Weights of a small mixture-of-experts language model, trained from scratch on English Wikipedia.
Size: 8 layers, width 192, vocabulary 32768.
Experts: 24 experts in each of 7 layers, 384 SwiGLU neurons an expert.
Below are experts of layer 5 (counted from 0) of a mixture-of-experts language model. Rows are named router (the router's row for the expert), down (a neuron's output weights, with its number) and show model dimensions 0-191. Each number is 500 + 25 x the weight over its row's rms, rounded and kept within 0 to 999. Numbers have three digits each.
After each expert's rows: a language model's description of what the expert responds to; "comes before" lists some tokens at least twice as common just after its tokens as in all text. This comes from a sample of Wikipedia text that the model never trained on. Tokens count by the router's weight.

# expert 17
router:508477460497466422502512495489490490469527561527491470521456528492508556497496472497510515542503497496505498526493471439509527527517504526485463534524510495550488480505515507488496454525495514489483502459483485471497486479491499505503458484488550502520538547464501488531517485530531507518500535481518528544509555487454522512490494526481542524472469472558521504527511539527484510468536475481507534507502480476553510508538525505495500510475454505506478496477517546498541531477460493471533526465509495499467524477507511509530501492479492516499517499496508514528497526489530501475
down5:520445513473524503529473504481531509497498509488491480491501476539498486483512475495526480507505509496473485512514470527478505456485552477500537496502499511480541510514520515507470497534511460510539528517489512499489501553474509469512512488483515517497533506500518515508491508505483489470491526529465515461480535568504477463506516503481507486490510541521458437532565521488505434475515485489493522491500511549509517459462513482519481466497495517504500502470583482456526532533530524485513461509467518520460470485494509495548509516464523484472559492544493474520509518516476486473
down6:520480539499547512482502498479487503508489518517486497489509504499472504460490490497510491479466503550518497499486505540530534476486511453481477489474524509479521537518464487508546484514471495490439451504525506484507485467495509538511510534489463537487528471530497534474525468473488467518474477517480513490468496557499439471506493518499498535547485494483498475464544492475570476515484501482545491484500507485460478529498463478507557485520562523486461465500492467530527517503462480529530470491511486505507460515512485492491561488471483504472455477486509492506481522497483523472
down7:498465506506510529480536495478448534477511524523472468498471470512498502515515461505502464500488479473454522447520479476501522482486497517535452493482497506493458507536535494527485515536480498477512538527516501512520511506510504485504512513515527529477512440473519534511523518538492480499482504533443507505509504451488512484544505435528482511513513506495564506553493494514506503492498530512505530485470519484440493494494495489531474520482472516502495514456456504541490476507502493490550494448523532468509488498538518503541473500494472468511521511517486430486464496522542482459
down8:537475482520469481485512519470470501489470529515495521503494508498489499486488515483506482538473435522484523473520500527474506547473476491448523551472448524502476544543520487461473513537492517502527488495463507505486480476498487497543462491479491515530500490485473417456520486497504499517490522495468510492545509484494504461541495544522528491453478516481530508507512508484532514455495503449489486533507462536536523496503508503477501502538545533523507496529531510494507452495466464499467520507463510488478552504526550518472504488526518498481491496473479482530484499501502459520
down9:485502521530466508489477488513498533411493458527472501550525483501478472484484537478462461473486487519494474541551515491474463488524486492518521467480536549527482514459551510501503485511501492512526481485475520473514485488457519511512501510480549551484490524500511505488504526494494477489469495541505492538483490506514509485478502477496484510516506485513459528529504457505548463490512500549505496513531547528493493491494495519542490471467524469485465480515510538520514512521484511501466440466509437496495492531517537490490454487494477554501523500481523498471503491539469506498
down10:477502492476514477489507505491485502507521455499488481521505474437493485497519499564511500490496545534501498479492496460555488517463488481517532458494506496505468453532483490540471534519499503482480485488471509534493483485479490491484538458455516484504496503480487459514504526487502490491492468489458485512505470485490529497498427490505505511510419486512523506495530498546504487487514491516480485444534516504508519518551480513500488463499493548485526504526544500557449498499483464470483474468532472457499464506496564553502486535503528492483524471501502509480518526511509500533
down11:477440480472515472471491497463510507477490530499488496507503507479469462459452499505512500513502484479502495506497506474508495538484514533486499483514483526494515478480462554499468476514468485481496497492555528484505531486504494495526497540551526451460517470447536487458508496503497497530556447489471459554507476462492473471504501489520531501489502477465466522494469523489523559533492455508492474514541540473537510481539488457499500508530504473497539501468538497501461472490498502476532518516499464510504536518516500517496517479488522507488509492491478529490542522513559522530
Description: Quantity and ordinal words
comes before: "0", " of", "-", "9", " century", " years"

# expert 4
router:540487489482417475505483505506519492484540493450496523527487475522501503484499473510486478523509436528480510536524539469479484488531565471498502515539503508537493497526488551493516447482537484530436463502542490486508499526496530482517483539499538533473514503501536491510524510470486498537483515518534514489494561519529511509477559472505533539451488494510497504525496501500479518508514510492441474502542491472517470507527492503504531452515507485484482511463512543503515494485485508479518500508488537475474511491465488533489484498502471544490512492544485488481487527508529500496
down6:524483487494528526484485500477552537511515465519515472490489515475506529483494489546484494526545465516475521460477481516511494485532549457486495533493515478504519527475513482498501505515521542503484545489461527487522482466483486457543480481473514490514507529498480519481492467478537553485518526491505509501499525515503550505511484494504532473477452504463515435541487479539484515492474462521486475491529471523470512466467479503503527500543482544477527484493517491517535487516520534487517550473514510511482512505474486518532522467541466426496508493479553515502517532465516514488
down7:522522489529510474460516495486454516506507484514541455464530465510472481499493507508500462493525516489479513486503489475532513501520540541496430480501513449466460514481494479495513488498513511466505499523449508521514526527538488515487544496482475530508534475508475456486534514463541546503509495471495510486512537496519476467514528430519516494524506491443497532478500484488492446506520455494500444514543502467482499498502473461531506500467480491482491504483492523513516475511519498497527485499507455473501538483467492484538518490518461438468494513515499470518498533476553478495
down8:503425511504547531494486475500484471504506506486482511514495543498535560547514510511469478467481545461495501552548508501497525516498511511500518516521445487550441448481508518542533435534482477494446492502513498540511467522491500508526501511523501478504512473525522479462502513493477484457496529489528518528435514491517499491542498517480523502458512525507483516508505509507510507506495478497516517507524490461516476511470519476488521519521497484522494506486499538499499494496490513501468521456476487530533490519514552489476478480517486543455486520490474541528477527452504473510
down9:531486513538492474472501495471497479483500507550451496454480476528482498506476459523479499518467486505481514477515480507470476491502536510506472513466513463525523559491514495516489457471545487499457471498516507471502482516506464491496503487501493460513495472499480501510474485471489530512455500473517429474501507521549504492517451468500508529497519508457503508523494525488453513531487504534524498458488458495518504455518505501506527523522505503500500471471535503509433503482503507471447473478517498540516524462472514519488516504478496518473541501442524482498429500438486482515
down10:509481489553460504500463454549473482479469481475496491488489517473483505511504498475474455555479504504513479530523513540473507508512491518495498486486453484480508494499469509504478502551510490452506514454476519503494480472517501482519491541528546476477473529539487481492505461519483531466498468495527541509512478507470521501487510511491495543460526484535511454505439485516458524541472518483521516487476482513475505486526511484510482522498489540484506461483478501457507490485554520486495475496545488509507549507495516511515507529519490575514523507518480552472450485494474466459
down11:476503466509517496521520459501476527467532497496502465476463488483527489536490456481520478451505474489505479546495510534511463466522516477531518508538501473508464511492501440523500530464494494496491498509462509465470525500456511546487497487475503510491505496508526498482514505553512549517508480508547430500514507522504474507508467492459527458500530465542539465553523500466504481493495436464513504478516570479544478531504481535513509524536502486503479479523544495491487501525482503491502490499488482498521526504499512501488471510481528570470482512496493534482483510470525494495
down12:519498461508505510507488478509493485506509549479474477551502494499492497472496545454502483455523519500520481532486530438487488462502475481481501482509499534491526507525451485526475521527512520495503491492461476517550495482502523492501531508530473525493507495518457499467476519480485474509489445593514466526495487484539500512502514492508508566516511510566499513476514503528504506489470502471480515543513484506495543468473501489495465453454562471512551508460474481510515509481505494487506510539477504490543466485517532484489485449497504498484515514470497502507549544504498505496
Description: Copula and linking words
comes before: " a", " the", ":", " an", " well", " known"

# expert 23
router:505490474462443501532496496494505496476512521525484482490503460513472495484469484508515489519489476498455518562472542481522508531504525506462463527552516512498539549503483502503507473490522490487502510475518431505490554483491517487515487485460520512485550527497533469502507500531492480490489518492515518502542505520479524494479497488480505553462517474528513496524517527528478504493506504511460484526517511486508470521507492509499544474489485502519522504485496548494460499498463514487487458471503483484464581464444508559515482506515495555484479501529513486498427484485534482474
down6:501441491504453442494530530523468547503510476461521486511455506512508507499486452461505509508488514497474471467531479469439504514470492477492499495510542504534510494517498494469503484468471465493523521481468497510490507493500517465523505472462482482500511519538472453500515421504514494527465442486517543494498515521494514543476466481491488514503469498519469473510523493467473508485514534494500529453506489523520462504526545499503478538522472542534505529523490468473527522514522503536503496514516493493517507523470487542535499496467514550514513532548500517480518542486473489487
down7:499486477546485505522503479466487497501495493562501515515469502487532502505469488541468464478440496483524478518498498491510489506483538534533487492516473457471482518484518509474495482450499544500535509521506481495488520546525541505458469473501452509501535476490506495557478496504494493468483462514471539500476481473489491561547483511548535500521515485479508516510529483532468450516518496532470520490481523452493503517507486548504494479522513532524489525539517513531488496526516511493494548459433504474516538482486498493485465540454499512509530492500506495478457472482514521522
down8:461478516476508461489509511497457498525478491475474447498530527492513488495545488554522475414485452520490527500486496523446534502519530523456501510548511495516511498540523485510515485506503506472479486472471464501497508498531521503506543480528498543447526512504491479447537491505482481484501497506532500515504455515525497473530483482499440482480465485557471529484466489500478537454520474499492489515467516460474457511478499477524490531486476542517484469530534487475468494469507540497494518484497490499501504502469501473499492526529526466509516533516475523499477491508533529501
down9:499525512539536445476515525525484498491471498525501476516514526463487493520504523546479518485532509524514522518509519509504528494464492448527543487492500526455487505504502479499463499473482548492523526543505500488516523501528460501484501514522503493507548498475497526523543467524505517508518493468440501492479509525524500467514533518482498481475493523547494515514479483458487557517497516477516519526529510521490455494488512474473516514468478527483580504512474470472487498496476553493451522523544490496489440558507527494471507492524520523492491517500499484468453477505490554536
down10:539493536539538530530506483530498502477474480483439507515497515554527484509523514527525488526488489502461551523528456507470508506539499495522490510562493527513522497461478507468506509538519433506514552496470527523512541529538530525547473490507491495491485533491530488508524491499506497507515540485535510451459509501492502534501526508500478538510501466500527467485505474479527476503545523494500516486503474510469534469490497544472477508468496469511469543518521472476513500475489493463506502503518576478513495479491475483469511485491457510493517486470514493481511481544526467528
down11:458503544522511505505504490507480533517473453486492534486491527517469521516478511511474507483510559475458491513559460508507472456504519438493523547489538501496511456490510498483492508461499497494543530483478506428476506504493509509471479473529444485488491479506495495506514491472494500495461473498481477519523518471480443458488498539526525494522521476488481509520503521484523476489498536500450563458502538475485503480488552479519515474487511512525478470524501530514482510476504496508459511526508534463562520498485495485493478482479525502513502495492486532495478509479556550489
down12:576489516497484464513488510525482509481494511468501475512517509492491446469510512476462553493538528502526550503470513491547542493503482514502497472543511512514498483540509502501483502494491476527522551514494483494513521491506488494475533535541479466465530533474497542449491511494482520542521530489522463495542473499518528524500554506466523505511492497501540483499445425499500502529516538533538548526505526507488502484502493484514485527481538476515508494481502484485498510516488496501481478439509506458551470475477496503477529507473481525530529491500467489506482521453477476514
Description: Score and stat digits
comes before: "0", " |", "–", "4", "3", "5"

# expert 20
router:517515482498461496504499488476493520530524529516500475504495501521485505498452481495531513536496483525473511502497510459522533521501556474463467481529517514516532482503490510470496437526519508511487496512498475471537513490485452512523467506443540475461499555526484513507493521513516510524503502497520508481510542536481513548463502497521525547466476450488529516503490529485455584465505492517447551477508479497509468510533482482521546479483514506494483523459522503513484529470463523494480505500490497499505548457458526542528483478528483490473502535504494498491520514505522501458
down6:513472486478509520500525510499533534509541467515502519517471505467465520490485506511523503555510507557522479581481469523457488475492530471539536490526514503505463504517487500508476517456450511517502477517479489511449504486486517499461456559492509496521506495508547535501449516515478534505480507537461507551512513490508488527503519492488508535515497490530474461517491473487487493508552534503507500513562482518506462476493479518492475497530516532507504514453508527529507518483488521496510495504539492536520500526481539496541514494539509464519473461512488493516511516576516511504
down7:486489534537478478513488522495455503512503500518498559434532521526475579497494505475489469509491539517511544477510502502480455540473536515568479488488513476490489476541476463549468489470477541453486541534479468480486526497513480463515537510500491496487493505507493512523533509484533482513498530510457518508517538481539513506514493522514518477453489494538494519536445489500494539511473500523501497530450456522485466499503495478528500490503529490488516496532508518468468479492477515493520516490526496523513517522482431500510508514518517481494482476480506504505521519465475490461
down8:519503488483449485505461493508442514494504516508488479468481529525465489469500501494470503489487541508489516532541472494483511576532441521506530509477479464493493521488544509473515500523492530522492458536475516486500467498495466508466513501507507494510510509465484473470497458528513488473467526536529480456487550468484485528496498510513490520534492527485487451496516475461514511481491511500537475478480452503500493524467487515502435503509482489506490489522458508554528477525502493532551550504520513500467492503496500517447496497518464550500529505500481513496448494526512557497
down9:524488524539545502507524553468506484506466515469462483453520540504529526518476525519468530515491479494518485525496525496500509482498525484522518538536470542483519506527509509482478466475461506471527493469455474475509542486478481500531508489468479474538471523526503490431494539505504496442518504503505497472514517457491546570501484503498486514489489509516481496495452511512479504528486475530503481491468526488532500468521529533524502493520530474518513486507517518510503464541509518501544494503467493501505491472521517507473488480496506391502451525522479485516478514509487493524
down10:479513536457515553491441501422457515534509482510477502455470512501572495555545503500498502537518479482537454495483522498500502518503479493500492493487465502556515523500483515531509502554497478540520531510495533456482487551512505505480511506508536517461494513480505497474495537504487509539469505521504471513466482473493561500471534507530511471527494532535498493505537535531517526520504510463519498445495496518460498535522487524541498509519500517507493476502478527496500513536479495436489522486514507515463509490498501520490507522500492474527511495496542522476538495504513475511
down11:480492507515516485489536515480480456485483454505481490504474475508509547529446494506512468483505533494530438488559511544453482468526494525547521492463464515489513530510502510502545541508472500496521504506515523499498509500515501456479527519487477532450479503485530471524478481565478505488480485501459505496515552524502500508482466554479532540509487504481464518488487463500451520483536481506548488486515511504512468490507507498476511482496486532513486504515501510549473488478461460533496492494486495515453509519509486486492537542470526553503499479486520526500503554533456502508
down12:445526502503549457499484492490510450525493547528506474519494511521467471521509532474530476532546498502509513488479526517505493504549504497492561485511486520500516511475499459489500492517553517472519455486558507507503494486536478481492515475469474495532490482498529478481526502496463493511545464504496497467488495551513508528531542472535498502470473515532460504495454462496521522418473486486492493512501488502483519523505498519488518530508511510511497497512500482510516480480445516491472498532505516457522523507490505520449463494484440550483504474501491495530555512482516504454
Description: Prepositions
comes before: " the", " ", " a", " his", " their", " this"

# expert 18
router:515532468438419483530486521490489534489512503514479491532498519477477528491471529493536515537514448492463529509478531456514552533516553486475483495531522514501528477524488512504539485547539513507497473512515457472540537508495488479543432489479493485504490496484529500537512539490498498516495490490499523503512497479486504530474532502503527497519501492500521496531490517486452573478510507513492513522489490476482484471511484503485520474476495558503486530446543519480469506459479507509521496495484473503483495432479507519529490501526523524498532492518524485483504522497509468469
down5:475489482483526480467467417478483525497487488517496498466488525508537501516462495475489501492527499500524530502505495470508520531459523505491521511530526521522495494559494534490463508507515538487513518522544528481458510480489558465495520469530509496512527518482464485503479502535526488524472458504500536518485495485534536509504521476517534472464456521506503522493543545513478482485496539456549513528511497545514529507528516517519547487531530493527517501518465482511554504544490520495458483525510525520524487513512554501515466454492506480494511511501560523546514499514502497491
down6:474528514505509514490487506529552487493537487527511448504476469535511521501536490533560515475511506534484529507466503512472469514502521531517489517474494509516495496542506479445499572506458482482501486496501488521485494497479505524505494484532516452482522550538491511488505538513515494490504494509509443480513509507491517512516553528447494487476556504465496467454499483492449488525465513464506527513512498488533510491495499563474508501516517441470523511503464522510487500561484502508519488470526526461492520519506560520462538486480503524543497503480514518505473523529492476509
down7:529519530529511513511501522501471471531467523490506506514474509510477495470529494528460535472513498462506545512504523470468551459497483505495509514506483463482506477515472473478513471530508490496519474481442539488542498510481488537504555503586486498517499514534444495491476510472480499480496489529484494509500520505478498496462513515490496534483524515505507558537486498456512538489461512505480479517495537483499492499490527465527505479492486464515521471486504487484546545501552510494527502496450506469540475541562492475517452469542525485519499545529496531486508511517507492513
down8:506517490504473522495473489539511522521500503455496486449556518462495504498451515486515484510500521519519496513519497503458491514502516512496502551494476479472500479504510546477515472511487524532485446519451525489538550505510535501488480511454501561495478479519538511485529477493496506471499491487507571523496515486487498475458532480466506508516521502477536479518512500521483508500481480507499479460480498429495515560541516481512482562462500512487521478484516479445471484506526494539472470497479491500501521469458495509465493529522511431544483481476505490511491526505510532490
down9:513478510494480457484527507450504506500521509495528506502525544501478492486544478534512488511511492542514459533507555501480520497479474510488484476500512419447504487489515510517523499516457499539512537487464511491472451517500437510488541531474527480503468477524493519462509565470489483511494503471479489469526488504530509483426493520496498484507512491480477525531491551491501505481545491473484488482507502474493478491494487501492483495515539493439502501440450491500510512511511489482563476467504513511506488502458481487503516539529542485530531450490505486493485521496476500511
down10:507486500518501468451486464486476483524479533475496496509537480475465536519470516518553501485539512499515510491473464513511503484461510483515518490558517541497459544486535436504482474544544486563493508500526477499490524480507487466566494501500472478479459471514488529474495430544527521466528463517504538513460539489506512528492481473484508490493502539492487506518520563528484509489478454516512502488483518473522528494473507518498512512492483458485480450493523512475489492540510502541486490504503515540537475508519517530517486485519544482488493504493513501528474514509514495512
down11:490504473523567504478487500493505504518513505475523475503482510494478463491484504519469500544475476535486509532526466518534508504551496482467511498506513519499519530496475485511497520516505499507510507512503464501494530482506512513532499510528464542504487480515510531514516479487525479478523460484450443483478491509470544520523508502489471501494451577506529477498563518561464501505500525507481490530493452551524521522494543521532490516507467533510474482526499454508493514425471537546462506503516504514516515492480511510522491527478503495515511472455561506494536543522505524498
Description: Year digits and colons
comes before: ",", ".", "–", ")", " season", " UTC"

# expert 21
router:509487469458472485503478491492498506473504503504501486508496495531469483488454472508504498536475474517492496505504531475504524525503565480435467525511529477500495503514495495489497475491510458498501479445480485520503531506462505524509471473488513514453484518477512502508486507482485489481459492484522504518523493519479490500474526453513492523491504467510519473502525522518485525509515445494467504521525504512528476517508498527501552468491460556505527531478508537489455515478432533484514463479535479478430525477473506566548452507504501557496511505559515480467502507482515471468
down6:485501497481484487524516486522474508503517547448503485496524512493515495540504507505499505480490518482510460513514527579502508496506520477485512528550518475535488470559502515502472503538519508501493500541540525456524547564473498545486467513499523536534536520503505509491535523531495494527516498501517450511521463468515522516517462550519507519536499498528501535461501459509522499508493520477474480505511529505485473517490470521470465545469512500515471535512490522483486528517527508497497454514540498503446522504529493512497482494503473486508521530550537505451548527478505497451
down7:505529488482457493502489513521544535519538520527495502508487450481516504494483486516502504507517461458504503460533499491467536459509533552514514544503467482488545522501463477495536483482472512517512476492519528507467495483503520522500483480476513475473488484490474473566465488481482505496458460474512478516492471516509497483500439534522522503473473468473500486516479501487508513508437485535517519511470458521490496527507504505498478484524420475536548548515539496496466492502488508501512531493511565531507448523511498521489472530519491450515489477474517522488510475508468530498
down8:541460501479530484521452506565539449465507521523493504471512507526478524494517494470505537493491488494500491539519496478471492501477500452490530516509487518482557479537481511492476504542490488465491495482524548492500561459491473527520497502489500541497501464517490489493505503477506498515467493524517456495518483516531537499483526482451533528502480515489559484495499481442501508514457521495486520483515557513471475566522515508522498489460527479487495509523536452504487484473505467508555487506531487511481478457479517452502532498493522487527497500525479462486524509507510465533
down9:531478519491475468442503523487508503482535477476544484511541526482504519496480474513520508484507491474443484506505519525516513528488498485524432503497498471490490477508511487483493522519537506492492509492506548474499552536511520549480526494539482506468506465538481511467487457552480458471492490457478477485513511500462466526496505487535461455454488461493468499502494514496533509532535506535555461489477494515506483510501472489515500499520468431477505496479464517470558503488464485518476521508501471528508493483562500510512495482545491515503518501517487488465506466533468515481
down10:493533459503514524477508523477479477562511470525491485496470510490499525513524466505493483501509477508527486507489491502454460419512491494490477540455507568497524492503491505528488524499469468541547511462503502495540532493514483488497467456461497517493496501534495504491493529497472514503517502464508532469542491530515537507493448466512525481513503504477463473531485471521523481530539515493514530496528516494473501508487490508458492480542487494503469494510491505500452464471528505533505463476479496518504515525464473444481561520478538502489498469456548493506524543518523475486
down11:517512522491551526494514471476488507512487494476510521483491534544522499509457555493527529527517507493461455505497466493532505475478459489510456501486512523493480509461498531503486536539509483528483521488495527540502504480554539479491517517509501516462502518467510486485515495514537497502473529500477499528477479499501532513544486502529512542517502498461493491530467524469508526525501547485465499516475512487490514468533508481514512515511522568439462460527529473491539478460470500507513522484515473509499545530474511512500476515452521484515527516525447498557489535518529455465
down12:505488482548511503514511499461486527523537468464516455502537467539471520522534466514469513500469565506509468500492495500489482521515501498518532506533507499513459502523481536549492536507491485509519558519432516497519510469514513488534475500543512526504517492466522518456517461496486501466502495515478530517513467498510449511506483488497542525484486467526499513509506474478479471511516555522462520536495531562513484547508541471509503496513567499517482481517465498519527461466504524468473513464527511467513494471504509509500513474478503520507454497484480506543466505534497497497
Description: Country codes, capital fragments
comes before: " |", ",", ")", ";", " York", " ("

# expert 9
router:522488475459482469509522482487479504536535493490469456515470521498479519519461483507532505521501466503468501541473495497504550519523553457468488472508477483528515504517499503495539489488518495476494485482526493488541520504523527517496479485490498490458526509505534504521485540494494509518466484462503530518550547533507492523485508493471539579529477485484522471549500547515459538508508490459505491545500537505497476509562490499529536504498520518506490485460490562515498486489491524498514509500515508483501558430491486513498504468519489554495530535515519491509480511508525466474
down5:515492510483537506515485515488477516494518463527526490542499457553523543418514511492489499498512481517465497526475462503507495528504477512511522477486522522466508497510480556485499482492511509481470521454513524529510469537494452485511504490491505475504445527524538530505519498505486498454482506482485455480532490539496520533512533475501553518455495514511497537540504509498520468537500503499486540488482539492472510471434482476511489496462504478446497512482541521477526503503539476505496533474530581528490485523502488509539518500528486511534477495488535496486462492496507519510
down6:486479493516505493534488506485493533574511481522484506539459543537526515457501455508516491456484491486502507506508528491508503483494497502493516531472523520473534451494506523485522474528459460503497521489502446516541510511515497527498458527485485518519557502532484468491530493512445484516545491533499487473508493530470557512495495487487515530514511512529498476547539494495452497464493471474487513536495501521502485499466478467510450480519475479430531489526484500474511484521532518469495452530527538517519515482512539496521526483532498541494529506536517480529509504475498479472
down7:483525522489522491466496539517540556505467510481504492504484505495494451521546528493498521469529494513489524498516511535495506462530544464532479488480520507499549456528486492485487534525502476517527552477496511511528555479505526474509515503540484497495458534499481483454488506541520459478541513511478438491485498546532503452510487484499469546460528476461534481496525528535464459521521509511489528524503470501505501492496478552462503509528500456508502481496494512506514506507482544464518500488472524493510486482519507488479465519494487478505458482444496510516521508537537495539
down8:505457491474439504515534527518461458499544505551468508522507511446457492505555512543506520516517525500506455510497451457498472481537509485448538502503475498466479513515474512461517519515530488505473483482480533488529478512456513524502518499478504487512502497456506515495520463497542515464501478478500518537465488543524504494526503540510511472513493528529523482511515466496518490453485489503451479511485492477501488501536512501468510492487495528470535510513508449562484530519494502487546493499448504483471484511466513528473506490496502523461456506486529514503509454487520535513
down9:484508525504481467499548530547501480525495466481531499475512480461475501513491493500506479467460505531492517477501481498474514488507521510498513477522486447499472510504470476517492478502511523465493525492538469471498519511485472524489538464510501455514515491479512525494521520549492535485488499488473482540511474529494466480457478452492482486533549518509472439524493498488515509503512517508462528464473502469493520486508459488530487524537538507553481563508532537533483511530465517510518490546483469484485506511519482505527459446523492575481536478481515472517499474505527503457
down10:521484432490504482499483446508463492513537520562488532515518537516543447497489484465481476460496504516520455512487524469528503456499498482530457479523465524497498502500460495532524513532497537465531492464466485498497501471489521503472537519476517515482526497536481478518500506475501520539506486520493475476494483450486494503499507491508490514482526488536481486515467455511524476484505533525482468528475503496466556501471506478475505474465479543493487522505498564493493502506487495510492476487505522481496439454529489494566493491543462507469515484456477524485509473515481487483
down11:528457497511520487491504470480494484491539502505541547570527528531553517455494500540489477477520501492500510531525495506546501508470527517515480518484525515539499467472476488478542535499533466496511471505506514525497545492534522515494511494502509477510515537533528493536528504523514485478501523494513515508494527495479508492513452488520498525526483480532521489497523443477487528454490489478523503486499497477524508458452472486454463487523503488500461457444498525549498529495468514490500495549536510563468530459521470483472544524518532494490492467486505507515499486508491502546
Description: Spaces and opening parentheses
comes before: "1", "2", "3", "4", "6", "5"

# expert 16
router:516485466503418477510489498506505506492529529483494499498460509493468503488482495505538525529515481493466507549476557437495529484534560463451490484524478481515508479534483493470538459528524497491469480526519480501541525504476507457518477470489507482526513522505509455495476497467480501495501517497527535518526516483478527533489494494480496506481454462517557482509505504530465511512514487491474476502501510511489453506539512493517491471480475492489479492477490555490490487482463509475531481483495497517431548464465522509518482451534496567486505503507493502514481519484513468506
down5:482501482505509488484520535495497518507460482464458499458522501487535511526503497546555501464540498451500491476510495481479485510514494453480508478495473497492494496536523485508519533487454493495527527475515442443481497496510473475531476527486503472453513492483475488486461535479486488521524462508469474495490509449484512533497496539500493490466502520517464456489516477536505501512545482471519538485487524462470492546545465496494492490489484498459501461520463454518481498519503501501486528530483517524490516517561519508526532538473525504471492542469483517555537538481479501480
down6:494440485525482482470562531493500530460481533478511558481499485520529467514465492524470520490541521513481440480505486522469529467497475505521473498497484526532535494500486488511504450487539493570470525452507495515517454529501514497499503523529489507500497519501467502457506517470484523502506505493486502478484481487469487538462520500544482450449467510519460505506523483544480522512510476535489503507490490505488491514453510508520520472438527520488518508512467488492486484466509477485497516492500457485481467478505535500485541473549492470500492524519441511492516490465503504533
down7:483509502512482520504460508528555506525495509483498507454563502518496505517484456480502471526481467527506489509520485523475466521513480511482484532492509537488513473485479442478526423540495586521504493493542450495486495461480479492477407510487507497523470487520508503508520481525494468520495455517498526487463489506447494522510482539523484427489512504522490456487539541516497519482526491526551524483456497489513487472468481538502495495488482493490518499530499516522494531486527509520483509515509488474494491468473491497498505506491523533486491463518479512503512527512519484487
down8:487506498486498484477461538459445481512493500485481521488525507523480485481486538470488502490559569509468495511493509520450491492494491503528518516517465525482474512476489537465491550512551475469514511501481565479489490465511453496503502496534464479509465480461508481480502472473485516505480486527483494493501477511494506500503454543494535492510516464488518496472483498503537477527463488455492483495490527534498494491515501501424502516503489487487536501488519515470455533511507490528546551528529517471507466512470508480544490487557522501496490519443457490495510498508504553498
down9:448487530448550526492539466518494517489528493524518506493508472491431535468454497482489475493550498478513511495495466528492533527481512486512493531490468517498512494562536474498540504487506504493537494495486494517516495521502524489540490488507471510511504520471502472490555511553475512480483496519494450524504508546460537476501515461511530511505476517532500489532477519507564494474537522535496505512517492506518537510475526491506428519512494516522513449522467503502520454488496489497514555488504527501490519516507487537526502543517464444496501481497499501499480538525514508543
down10:486564526457522474507492505536537548525482514464488494479503483501499485489449543528514489508458522486537483483507490523550486424506519469496497500522509491496527509502522452512470497494517485525511497542538471500473437495515475482515513520493434499499506456525499513526464489525479522487529540492489494503495521529520514488470488495531521556476495514497490536489505487476494512502521511539503530509505482480524487512475470487499463446518493543514488489495481475501490537537498507487516521458510485464494510551534535490471511501481493477512502512564545512462468504536476508469
down11:490517511467501532485532557493504428465501501483518482505566478515514489503513532515496502460488464500537525522526512506531442513540518481520502529491493442508524491498527494466538528493516518520508505524473508520473519458505478521475519480507471492540489499460473492490486526522497516507480522527486473507551465459453514527519551564553511500517513514505496485506487491480480527500496501463480492468490551505484474490495465491472426500505544516511469509522481502535494481491482482498489482467492506482483486492496437494499510494471470483496517518503486494455500496444472477496
Description: Table cell separators
comes before: "\n", " ", " +", " −", " —", " MPC"